Experts of a small language model: 12 experts in each of 5 layers, 309M tokens.
Below are experts of layer 5 (counted from 0) of a mixture-of-experts language model. Rows are named router (the router's row for the expert), gate (a neuron's input weights, with its number), up (a neuron's input weights, with its number) and show model dimensions 256-383. Each number is 128 + 24 x the weight over its row's rms, rounded and kept within 0 to 255. Numbers have three digits each.
After each expert's rows: "mostly gets" lists some tokens that are sent to it at least half of the time. This comes from a sample of Wikipedia text that the model never trained on.

# expert 9
router:124111121138122170106143146157159135129171109121099136146161149143145122134170135162138143119134109135101162077086142134157174138144118105079122113180163137125161150159101136116120115116123152114157130142125144104121130151089122125142138101141150143121146085103106132132143085124129104115123151123168152110099170152139134158150119094170153123126116107135121142121085153101121119144111
gate5:100124123150093111112090120116153096124115179128135144152123145115167126150155127127068143157122089118106163155114157176163158172138155112143180128135137115150184121129127136134141144135123150104110139117121141077090164102130120133142122095099126130123072125174142103116142164111165117146111111101114195133149125116126111123149138152129143124123157099155153128147112133133086158124109
up5:141139112116146145164132160140152144143126102140130132096135098160116102144125080151104132141123136107149147104170153103104105124100105114120123152128127116081101130172136112125134087158132115132091123182138117140142120106114107172156152130134160105142134146111129118148082145111145149103162125147131111164116147100118105148100092110145096121102129112139084107100122109136119091100094
mostly gets: " ", " P", " L", " M", " D", " N"

# expert 8
router:137147093080137101136151107151165125176109157109122133141184111103154145101089158100092158127106114111117120069107170132157163155137137126182118076158142136138142078168101148167129074143130139154162109120127124115116125144133071148122137120166175122076101114100128138115094112131130076112158159120133131122092163146140114164142113128130104091091164140113131098103138114097160125149119
gate5:130154117158134084100121122143170146142161117106118162119124126126164133092142196129147126134115135164125124140128119101097138115084123151097106167121097078183112088110099180170142149133141099119145128179142160081152160116073151110145137107139155093124152138113133145088130138148163121091110117121157107124111148136154149132092129134120120094114169108097098147149114133123107080167121
up5:116121141108132107100152166192132105121137125142123120107110130098103128136108149118141133115145147156082119097140103162117147119125076097186144168128135124109132121153144095126170143132127147125095113109092127150107106106088152175144134126148175135155128131163159105110131146111136125155148065132109113121119146188144150093119139078083112154162114109171161135131120163124122114131148
mostly gets: " had", " has", " have", " can", " would", " played"

# expert 4
router:106126091085090162112140126148173151127167103126102135161140088123150141126117133145141123118087123140109129111095141138110142150124130124129135090167136121152139116176126144136156117159112138113134155149118158138118131126115149148147143128135127170103110124103134108110059116154094146134161142130153140134146161142139151117144130135165067109091089127130139088146127122105137167149142
gate5:135131136078088096146134149130132096136140111093102151135104126118141143162138143119140102094101152140105105107158158109078186102118151149153161108160145163155115137130117089133122095152140157141099156145175106103119113164094150124128130106140123117100150114139095108121106135149147130159082134154083081170109115127149160142138124139110123123129168131131104142141122087141080107132168
up5:173112119143191172108087113160156164141158123118110157145121119133115121096118103115129156158134095145121129090109129177172087129117147115111083147096101154097137097154137099149139132141128110109122110106057095122120158182150112139109099120083158149138119120122133187122137141109112139105142116104176093117130151133121097108078128178171157136129129108115131095150122180133140144144119
mostly gets: "7", "9", "8", "6", "4", " September"

# expert 3
router:109115091122124145132133141116136150125170126112135150146151130115168143141146103108152151115127121136138148102077140127122165136126139091168085089153159126153155121150083131131141088153097115121139142141135138132143128138096083120109210118147113136117139099066140154111084091122088090146167150120142139125098127135129111132170089157119131101096127138137145111128084150119142159102148
gate3:134077147158140151123120139104160131140143121085136106130126112099179134124110146104121164107138144086097102154096127162139176135106149112135135126135128086117137148129172109120078178139114125111115137159086104109119128121122102159131102075152172135121179080105129162126112102125149124134103122107146153163117137122104140124150155098155132119166126135131093110119105147087091137133116
up3:146162116146171170095091167124115139136165125164135111134114096146167145128109172119144147144120151149152133102132100136131200104120122132145114141121176116134158130111142105113154128149134080152130117108155156150141090130117127136145118182139134123090117137153158100099070098187161100150112142115136103158065123102168106120145153111142161131127144147176136167101154147142152124049099
mostly gets: " States", " York", " USA", " France", " England", " US"

# expert 1
router:123115138141124116110123121125146151133154120124131100131122100139180180128142163138129132131116090127145169122092132098115143117132122142155160147145153105145120090123132174125149093126116176115119127155151140130125087165123110116102161118135119109123139073108120068132151120142109083106138127136156111150141181140120135134135129113116114142081124102143145077129098156080152186114111
gate4:128140125133142106096171097113077122114146130105096097109091130136136164101170096168098174091162117098137158116096133118124162129126149068145119117137139158159153088080152167093128098113137167125113073103132090108106105101117162168118106120125133129115163118085154125169127126117157164146087173111147179131147125133133121128155151111141132116139107141141083156111104104103155159164136
up4:154113136135128075155110149124110112105104143135132116150104138107094102137112131103161109164127097106115109121130098130137098083131144129112144143089164107166137181087136069148076107110120143104150095122122159161129187148131109076130131174064134136140142173133125120147109163115127091105174116109145135106148169133138113136119115170165128077090177173094144127115140146138123102091142
mostly gets: " |", ":", "°", "):", "ig", "|---|---|---|---|"

# expert 0
router:145106123191114162151132132151166105130182140141136133138136150111122140119133151153119136149109106101130110089075092107103165148139100117116147113125130147116134135123103122129110105134089164118187148106131130102105127179114130069105155140147142110088149135072141131100122120174147092109149173105140129141138132139143135131167126119174101107131103169132145100121101125099133152130109
gate4:120150155156137079111107139119145141163115104081117120145097137090136147131106124152181117121118109149136139157117122140109102117120101121079127125115158093123124133167131156122097136100124130156187123113072146128124115099120107084117089139084108121133118103139114145114127120136113123116120158162119182128114117129137137136158136103124172101097141157144121154123164096113117124126122
up4:160118133128134117106127149132096145157151121134123124150144139143171152123087140148114102125111114138093161100116090120139131133165149136152099133146151152152131132092117111132101136113139130109109146114144102081105070142121119119163090114153169156119162132164103105162158102098151070159149148142147140147093099091169102118144176128103134126122129151104118130135168119107157135151092
mostly gets: "|", "%", " km", " part", " population", " member"

# expert 5
router:132109101127124147106166139131165149157139121139157123124183094116119125123157139177147104133097120113153141155137150137102172175136135131149133106134136084131155144182102135122136077151116121108155142110136135109124117179118092136104158108122109138107135127085114129108129096106097147143174131107123137113134132137119144100135131100151120122093108126133149118088119148108126165151118
gate4:121129110148162141156141077131154081139149107084112105127143104103102154136141153119126140064139123138125123147122144129140141156129124120171125137122154113136128124119141140155147160072125111081138186119150120101130119174124163176151111136132130116084144142167110117135154182126097138141133130107146110151126112147122113129143079125120094155131162123139129146116114124141126119139117
up4:128156124098134110163130102149125148090141133133130123136078164137165126124146084100128119143128134140155056130124164124160124127122150169152137154121102100120107153134116147100144140150148155181121143139088141159142126119085157155160157144107107132100127085167109135141146125113094111133094177166110128089139164142091124125145110130147110149140142147073181110111131093117108149156128
mostly gets: " the", " The", "The", " British", " German", " San"

# expert 7
router:122112110142108122139121143149155162138148164119112128104137096096132119146111127151097138130100141133101150086106117139144187141121126126138152121141119103150126142164122144162103123125116159063163117115135151115109157154129141126088157116139146097070157122138128084117091126141101133127120146155156127152058202134084120131177097079140137150117124116130148088114095158088142143100150
gate4:147147133157152167156157128130142127150122076102087143123154124153142134100135183129131089134141123141157144118138086122127160100131132150111105107145151134111118132113140140132124131106090124083130126101101147118085124142140084158167130133147121128130168122131133129135158114158142131170104116122151142078092112092155140095119123118105154165115128079071133121166110151136153097156168
up4:142095114116110135154129111126110134120114166151148142135101145128172100142130093087100119114170180135105113114150167115091112116118107107186169144140136119145104120151096108119149172139146141113119155156087123105169122126134147126129112145139166099115138127135156105106129154120121138159133161137115103150171170108116123169167113134129122150106158147161118135100178137104121147100059
mostly gets: " and", " (", " with", " by", ",", "),"

# expert 6
router:113135072116145155114143140102162131132133143135137154102135118130149123163123122107156155106097137117118159108112137142152167121142098168161144108121152126138131136187120124157138119133124111120132142135125117137099159125098123156088156114145111096122140100112128120135116116149115133173124171099134132129127149112171154124172132147150133123144163113151135128127151149083144185144136
gate3:142146083143138117112122106115140142117111118086136086162133132159084158147146144147134102114058103107131115139121139138108124135130161140108118110103132120099130104126105104116130117118141147190097127095131106109104134132114163087092084135128167085130151124135141125112090074118177123112147146164127136143138143165128142095111133120116084113120119097138094071158153140126112110125159
up3:112116095171119118162121121150133083119125072138150161092121122115109093134164161135135160172127121109145122154141126094097103117132149139130079107132095127152154142106156124169095124150145091137112127116132150157111098106132139042135073080132126150087129150163116141156130128151136129115108130153103087097120120131123154097132114142125089125170144106127121124124149129116141193150100
mostly gets: ".", "\".", ".\"", "\",", " un", " f"

# expert 11
router:138145135096131138117154108122151086182158122142137119129151105103153115138126142120133115112099101126109120122124144134165176143108135158152154136157144130130129114118071144142139120168126129136150116169134130136145105121098113096092168098124165146094152133093157099119110127139114084118162147113112167126093161139153127110151152094121125098133091142155120078146119131122150171124115
gate4:149126139111122135169152136133183081106140150118102159143133102116106128078160123147134095104123105125118132124152101124146124101111107144148157109168119124143097082139122175157145127147153083142127123098155137094161141112077114094119125146113138160104137123119157111111120137127106156168098140132117138118138170123102140084113107124105142143149106167096123116120100071122125143140108
up4:112141166111109103084104172138127159126088136165135097143132149146118151139131130128149121162140135094152118136117168157131148143114171117118103152141112149115136116124113113087180161069129150097118120184111146144145134124177124168099135096107109150125122095132075130128120124129150091104153138101097147111089136123114125129138125169120107126157138090117112150099165155111142110113121
mostly gets: " in", " on", " In", "In", " during", " used"

# expert 2
router:153135109150093139133127112110123144135163165134093113151131145117130145140140097153147120139136139109112116064097145113164135121144130108141104126138155095179142163152091133131135116153092116133169121137116128132151102136083107112153147150145120104105129135091124129126110120137144079104143176119144147124091151140173113121140132124191124112085129147132109117113111139114106139154111
gate4:165141115092124152153133170111133107125144152145100133107114159170116122155114095113146122111107116145096112120109101148169101148115106146144117136139131101125088160139120092152162120103218113146112142136149094165127151139120061093138098126115158142126156103117125160140130171122176172145126127126156116134126178150103097094130107135142140166159112097144102098096141084089131111127137
up4:089101142181139144121138180130093152143146119104127136157142158098143151088111125128094134158102125135117131055092081142138152168140132113146177137153164151143105072149139115126109143102150089128100103132096137091132126090099161171135172119161130112124118137153134162109116156094127121141157151164130111140181107121144134135144130102119176105169146164121104079103162159167102154149179
mostly gets: " album", " film", " team", " game", " season", " people"

# expert 10
router:089161109119143103120103147130108154124200116154155127149113120107168153094139141181116125170136147097134141103127132119088145128126121141122117075189123101128119151163107141138134169141078153154146157155142179085102136130126106131105142131141141101120125136093135142123106085117119094128172123162108161128123152164137144158142087153126115117126156101166145098128105157091132143136098
gate3:165107091090139137136142100139137159135143115102135111153150118144198129137112125159139107116119137136148126075131124163122136094110128151124117113133122080135109096125139142136183091100101159146095113117088156100128133182130141102072151138097117092155079163097127119144171078099105134116143124170110147138178118129162129150154122133105117135126130146132123085143151141145092112127166
up3:146089128138088095113163188106128119134125151143117109131130139117116156140140101132160141142161115130108118159118106123098122116146154133126102129111140137127164173157111080139145134157106125090108133097135105137122095151113099137134117129103111107123215111135104133115083185145139125099096130151095118125109140149105145117140090166149109131133162106118116131159123117168103133142127
mostly gets: "==", " a", "===", " he", " \"", " is"